config = dict(
    n_layer=11,
    d_model=512,
    n_experts=32,
    experts_per_token=2,
    d_expert=240,
    d_shared_expert=0,
    activation='squared_relu',
    moe_layers=[0, 1, 2, 3, 4, 5, 6, 7, 8, 9, 10],
    router_score='sigmoid',
    normalize_top_k=True,
    routed_scale=1.0,
    balance_loss=0.000469,
    balance_bias=True,
    n_groups=8,
    groups_per_token=2,
    init_std_router=0.0312,
    lr_router=0.000936,
    n_head=8,
    n_kv_head=8,
    head_dim=64,
    vocab_size=16384,
    norm='layernorm',
    norm_place='pre',
    norm_eps=1e-06,
    positions='rope',
    rope_base=10000.0,
    rope_fraction=0.5,
    qk_norm=False,
    attn_scale=0.125,
    tie_embeddings=False,
    parallel_block=False,
    init='uniform',
    init_std_qkv=0.0226,
    init_std_o=0.0,
    init_std_up=0.0226,
    init_std_down=0.0,
    optimizer='adamw',
    lr=0.00086,
    lr_mult_qkv=0.7,
    beta1=0.9,
    beta2=0.98,
    lr_head=0.00617,
    warmup_steps=448,
    schedule='cos',
    final_lr_fraction=0.0,
    batch_tokens=131072,
    seq_len=512,
    doc_mask=True,
    train_tokens=515900000,
    steps=3937,
    dataset='wikipedia_en',
)
Below are experts of layer 6 (counted from 0) of a mixture-of-experts language model. Rows are named router (the router's row for the expert), down (a neuron's output weights, with its number) and show model dimensions 384-511. Each number is 128 + 24 x the weight over its row's rms, rounded and kept within 0 to 255. Numbers have three digits each.
After each expert's rows: "comes before" lists some tokens at least twice as common just after its tokens as in all text. This comes from a sample of Wikipedia text that the model never trained on. Tokens count by the router's weight.

# expert 7
router:115135130117172116121122125119144137137160107115149106140168099181119073129163089098135107134111131148128078123109118110101136119140121128132110110128101070167148146096099063108128116083127151127099150126168118116144133164152122165099099100126165094093139116095103147104103126144130150120138149137111106108202156073175108167117110177152176154129102126145152134165153139102127090127133
down0:137095135089130133089139154165138143126104097127125152156126127118109127154141135106095100124144120162106087138132044081176115102118103134155147164118154071100155117098147120112103146121157133141123121099150134096169146145144148099152117092135110188106148169150063122135157147075125121116130118151119181160105125145112138174112151164142126150134123138142136147112097145128119136090136
down1:122120112115150125159157100103110104103097145100090140161121141125139150131142081134133103132141167147169132131119124155131121091155124170112132106181119146122100125146160153127137137129116175152145127112102122116108162118108137128113177114110165136102088145119164141108136133090092114132150130117163161086070126100146136131092118119111157153161111137144145121151109138150158089191127
down2:119157149168103170140155136155148122104114132179097142147134106113123137181152168143169114128136136131116122128119093162130096149142087163131138179142139153077134107161138120102108121130183085118150132121110105115108124139112141119137118122108146183157122113117137107110165116092148137130138114153134118146171136120110165170131103091122099112104175144126118136079151129139126115084133
down3:150102131156101128117173139163150147134109183144097111134095103126087177116122119172077121113141085124131101150159119169122127107150128089127130117157162118127165073113101084108118114157131160153164168111146111139159152149150122159129159116121120139113163128119110085100135116104131112078157154133125158112122139150147166130122126135115154131108135133127143146120097133090127157118098
down4:112119107131106142127097136154105097124175127124097112145115120125148129138123140150110125116122150154159126117122120151128157136100127135117131137105136083119160105142151141114153123127070094131108172082144113131146157141117116099155144169132123163124155134087137125167132142176162098134099084104150127177115152131138147073122121122105113148131142172077136174109127142132144137151129
comes before: "\n\n", " The", "0", "5", "000", "6"

# expert 23
router:156154108104148109129143092092157118126127122129123126126139111159114149112190142146118100129135157121131102155158117152124147130146087183127085110115102064137147090097095119128136141101122139146099127107110101143107138159108097147077099129109177086091150166135145117041133100144121137145150132123099112133166124119115130139133155170124152135138086127118138109159155126122149099133128
down0:167148128145048120153145123145139140118132185111120100125126103102113127124177128127159140126138130154144137090122145122129161175188183165129150105180147179139092132167120133099125059092155120103118168150104110137093158130151140133121113121115094123124174112150135124134114147174136112137116093114139124095124140104147140135116159135137123183154134113117113125138105170171153173086113
down1:188126120172160165164112150125077142101135129131114106160169120149153104152115176123123118116111082117095086116124146076118153164102177130140156148139119117147148120153138123131174149107122100107128120153142156105122136111104104086123150104111148102093126094124147129158125107162160153137124115152128142079082163113129172140150150101129164146132121118148184134167106157096130059125115
down2:142139095163117132124133109146103137163104134103132093126144149199155174085183125142146136140135115113127133132151158118112103136092120147074141150119186138119167199128145136140139150109158123158065152157143141157059169123138066105133149158143110100141099100094129172154111136110092146103118175116128075123097148156117090100143118114183121121158104126128142098159110142135109135078136
down3:100141156094108117133130097174096117080127121126130155128134120103128143113105138112153091114150134172179111108140127120118132142141112120122096150077105142101115172148118128101117161139146117154122126128067100140113075126120149155128120113128120134121160152132139072162153113137118122113090106114085131130133139188095124106117130131079118148169109120128131119144154145158147148118124
down4:135144132134086116113107123138146112154150137126116110136130113113094129170115157121120119116147085123111149125113085176093128108160181149097102116165147122150107121165139104146108145128119101126157133121123164130111089133068127101128123073141117126161156141166122125135133102101113112101103172111130149142093108117144089152100113111171119124091153206159107136121109103091144129100127
comes before: "2", "1", "0", "3", "4", "5"

# expert 12
router:159130134120132145124119174101147118118143097143159079160160094154094128134125161124118121134149157124103101121123140109137120160136121123163120130120111121130107106101074111180132147093097120137102077063105118102125127122139121119100129162079154105141139164162125142062120119101139074115156109123145138106129149087118109155120100157105109135089072087135162097147149116084162126138127
down0:160127138133146124118070101109126149148120111120152113114130138108116118111129134143105140150118081139117156132171180130101168139113110128142113136140105124117142095134130133120118107125130124118141135118128107144094159134154119091128132131142123155131146095183100140129093117136097081140147104130143079122162132134134127130120107120122170149084153136159132144134134134134156145134132
down1:111127129151126123131084143136103114113136085162134129148142102118170120168146157107130170152082129106151128163102173138096106144134096085114139073119122126126109127104129190149163184125099109110078169108109147100115166124082154119125144165132162120118111123105148113133112134170090114117122116094117118136120087150155151125136147129115144133097119134160162143159108110085125126113103
down2:149052154121159111133089148151148091115130107131101141090104120113083156136118128132130146109110086134152135143114141143112149125099123098115148154155097125113098117123161149128161139121134143143133154149165078136163128131154111096166092142108107167179163070133116102129134120118131149113142127136120129127078148155088119148156070089099106129130150100125171112131117117146131207156094
down3:174145095157107147127149143107143134112168117127101096156165157135114123140149128140057115169156090114133094104139110093104125125125113098124135090173181127158140142157083112126116111168123138108143130133128092126153151108135112128130172136086120114112137107105108133140110083162153131106090138116114152111106140121088170079105104154142065143156135120157140145175117082141143124145141
down4:135107144115153134134098146125116135103147121091149147137111131137149117133149125117118157155106104090108143168151147110118178120087135146147155135112107128095099070161112126126118121118132129166152156098127146180124180180095159132152092132121125116083146152177111136127127112148103095093141134127149098121104124132160160145154133168131139192135194117122135151119090099139148116127174
comes before: "| ", "-", "|", "\n", "- ", "1"

# expert 29
router:122135118126153115118141131120128153134131101153147123139144098144149104150152092133103093134132155117114086131118092140098144167133132169136092137123116093155109125107093119112170154120089117178124105107155127163161135132137128136077168103099151156116168132125105129132105172151110111118146090144115159111174168093136120148097138166091116089130098125137175102156120089136122119130107
down0:131144136124094179116132104086141104125123104116132132126123152138157127091143137155119140104120146129135138138134156130119143182074077167157154149144076120127111160114142084098111109087158144105154159142137129168140163092088108136137094144141117154113108142134103106095125143130149132124109139131083158121128101153126135114125142117117151126126147136148088118130128110124127075110124
down1:145169159162081128138131119095121134136143107156137130146106138149142110138142129111147139133093104150103117128114095141141105121125108123117143144148157174097118159185143135133078124094148115147089130050147096142152102135156135097095108143140138110113127113123132106135138115139157095165137124134092095132115131139092099112128150139116114124161148086140171167129124149074148177112096
down2:127122103126152122081138121098104131153121107103171132167146093111158147104125145130122135109128148099089093079110169106135126175148086104155163115148196156124122149075167148193113144122088161171130125137150138072150137148085135108111152097078124151136098159074107132112178130104080102108122121116148125137173146139155116129124155091092107129150127121131114087146096117148143165090146
down3:126151164149116106119154091155111154110099118118152143138170112138145132097162088151149140143074132115151101095092102136082157130128100154087109153136184168097130128101149138111131190122132142106104140171123125129146069137096117119117116100151151105103118131153113123135116123148112114132126140155083115126110153111138115118187140127098115125151130140141128111114128156138136107089096
down4:103086143094187144102158139119146129117110156111092165152152139137125090141136128125136157138135140121133110108086135099109112142139108155110127124109139140079111149141115117149102088095122163148138130136114128146130098111156122114147109102154155141136071114137098116117126126137105112150110134150119135156138155122104135093117131115126089131146126111115114133113121157114123205122139
comes before: "\n\n", " The", " He", " In ", " In", " This"

# expert 21
router:112158121087101126077135156072132126093145084168149128141165137146117130148166129118122123183125159104107095129105151102120092166113152136150151122167093082162135151107072126130148111104127170135131150118162116162162142152132120170099152155114144081159148124141125109071114147106094110112131129134089155103173159083145129152119146162148184128124130098127193116181166128086121119132120
down0:149111133088092091158158143160175096134133176097120111088141137116127090108133086141133122135127126133142108163088112173097172131144129128160127129155141129174146147120119122107162135141118113114119110104118113123151136157138123143121095087096104111156152106158119126154158118121147167113103106108138119117117117145135143101177126111114086145123105182123100120142163135129144071136135
down1:149109142098169138166094112151106140077136136134139082145100091163120184098095132085141138123146139122109133124107122115136148115118123097125137148150148149148113129119142106110091111138114166168118130168135100145110080102161133141156104101136126141121127149075154141157157148136149117117147120064157126107139109175138099146126106123146153160164124164149100174128134128128139145123116
down2:075156114132190142145102152124123136112111166154133128166093077144149174147099134113158146121182129157115133125141136150165128148145148178108123161156142144105098098123175118159170157148103118139134105150145142128166156111105123097140139118134148123126098141113162138144090141112111077101108112136104153149147111119136130123116163127106164138116109145131103074111129106132126146135083
down3:189115136170127127147163156147142119119123156103109175115154129126139170111135127097129098121146143104105129140107155121115155123176128124152094135140151115120121126133117116143106141122121085130151178146132084140111115156131121181151144105125118114100193134123092149125150101149124146156108088182115149099118140100131154131095179131088111128143130123121133123084098093146151151143143
down4:114109115165134153108126090156110145161144168105104120127132161145186102112167141094167129133113109142132132145105095158107140106175126157112132131062117142117125119070162130108176111100107115107104105135173101126101154178111151118154118107113141124093084093107158117094124140164111147127087102094133142127144109110153088102154145136133147131102127126109160137126173150151142093163178
comes before: " | ", ".", "–", " |", ",", "; "

# expert 30
router:127137121149147128119141157114108147090104131144148113140138128145151136114147156097145093156159175101085109129119170106139100186113130132172136110134121094173124114140080124126182130114095149158138099124112112148121130103137103144100147075076113101112135133110110082091112113129104138127146120151132147102170133117151135157075166159127132139093148059106138105136155138092119136154138
down0:123146148089149095141149110123136085114135124129137121090168164145136134153111114090129150090136139136141123101140131150108116102172113126098099133132142107130154118143083087132113166140132127134122163149087127108125174117101125125085139146134152149096156156126109170090166136158107103099160127086086122114108080168120160160118096091099136130159118122150127144103123117137127115088148
down1:142118107079111141138109181115116085130122155109125123152153114140171167134136128111132128141071095142138162113153180161133133127122147098156104121113127149148127141103113120125113133136115146086083134118116149146142134122149122118132117099129111143149155148182146119117132149125116130142110134187179175132174089143127114173124140124086149134115109116144090095157131147151141135087084
down2:118125152119108108111123128129116127127096090159140130174152122133165134089147105130160158130126140103095126140131098103127106124115160107139140119148128132137139129126128120155131079109132095162151130122158139136158149151143115141132132161170157096117125163151167111092093168124152160123170120127089168135115122088142145159152068138170119107141148139117119106119116115148141081102124
down3:079088164146095120124147118135113125128110131153158081134095083137096121093138118162154124152111121122141156107148145155088083110124153122125112123160151172149104158140135150151136118130117146106118088177127134125121114098107089128189089154127095157096133132146125090166144142075145120085160111179123116115111156166151161143126161141088118137166119121116091110129138108139127157124112
down4:123129121096201123123076184079175149127077145116162102145112109112113152122083157108126134119082163110142149138130115132096086138124109153133130128136128147126106120136132151157128111133121132094096152153117119146099091151100127163133076161115124155107210106135160160151124157156117098118161170140183137118143115158118108117106117114110137092128128142120125146155169103125151103122121
comes before: ".", ")", "–", " | ", " |", ","

# expert 9
router:155129136123134181111119124095140125137134083134129103128150100140147163129175147133112110121130197164129097151152122113149118128165115127122062118126115070135168130100121088176154145118096108157131083090138137086192107119116106134119138105059140111144126118132137098102130150146134113135151137090096117118158110103094129159120126151118135132120144088131130136163128111123150105161155
down0:140132128103120111143124092124169087114134138124110134135130122097115109146120091118130101132098144137109139132129134073141107143119092118160091091110127156110132131157156146158140186139127145120149101113098134131143134106114143143173117117138159079094107099091184148095166112133147119130103160149122140144146133107134120145175155098133140162144103117098135122131127083135135091101147
down1:121129146112165170153125133148160101138130118159097108099088130103087125158106091070162123185128103181120133129121182138102123156146107155120120133122164116114137118119113154129084160129152086162117159126149147159154149150114121098134175130077150108081142167126104110130094059149130103157173093082110160140081095131130115127141160143116138180156142081141159142118130159127089173152124
down2:112160115153128099122154119139142165148138104139144156151128104127135111114130106125145076130088112146104136140129129113114085097152112117142104166134150132127158134114067121149120104088137126101125086142120145146156131117131114155139094113127126126125153120154128133122145116140158119146126148128161109113128100167108101108135132092117144167122122114154137113157132112095090186143142
down3:129153118117164129108126126095115132118137090100140167123139142147168144154115135132114110125074167105161115127136148142147089120088175113105101150151125111141087099116191074170137124169100147099168169110104147097108109128092163111116193133090150091088118128162093097122128104112171163133142102110140135119160148167098137113123166154101091150088115157096070145157127167163136131140134
down4:171102161110122062128132093144163123132096117143138106128145105127164135104125125099120115135115089121107127128127110099132144109134096101125125121141100183088138163133170119131122116171181169160144104111130119133118121130172125123116094162128107137126112156121154135171140129129129137100151159154104128142133105114173130137121101134107118113139114103154157139109151180185149144107092
comes before: "\n", "\n\n", " % | ±% |", " |  | C", " |  | ", "oss | "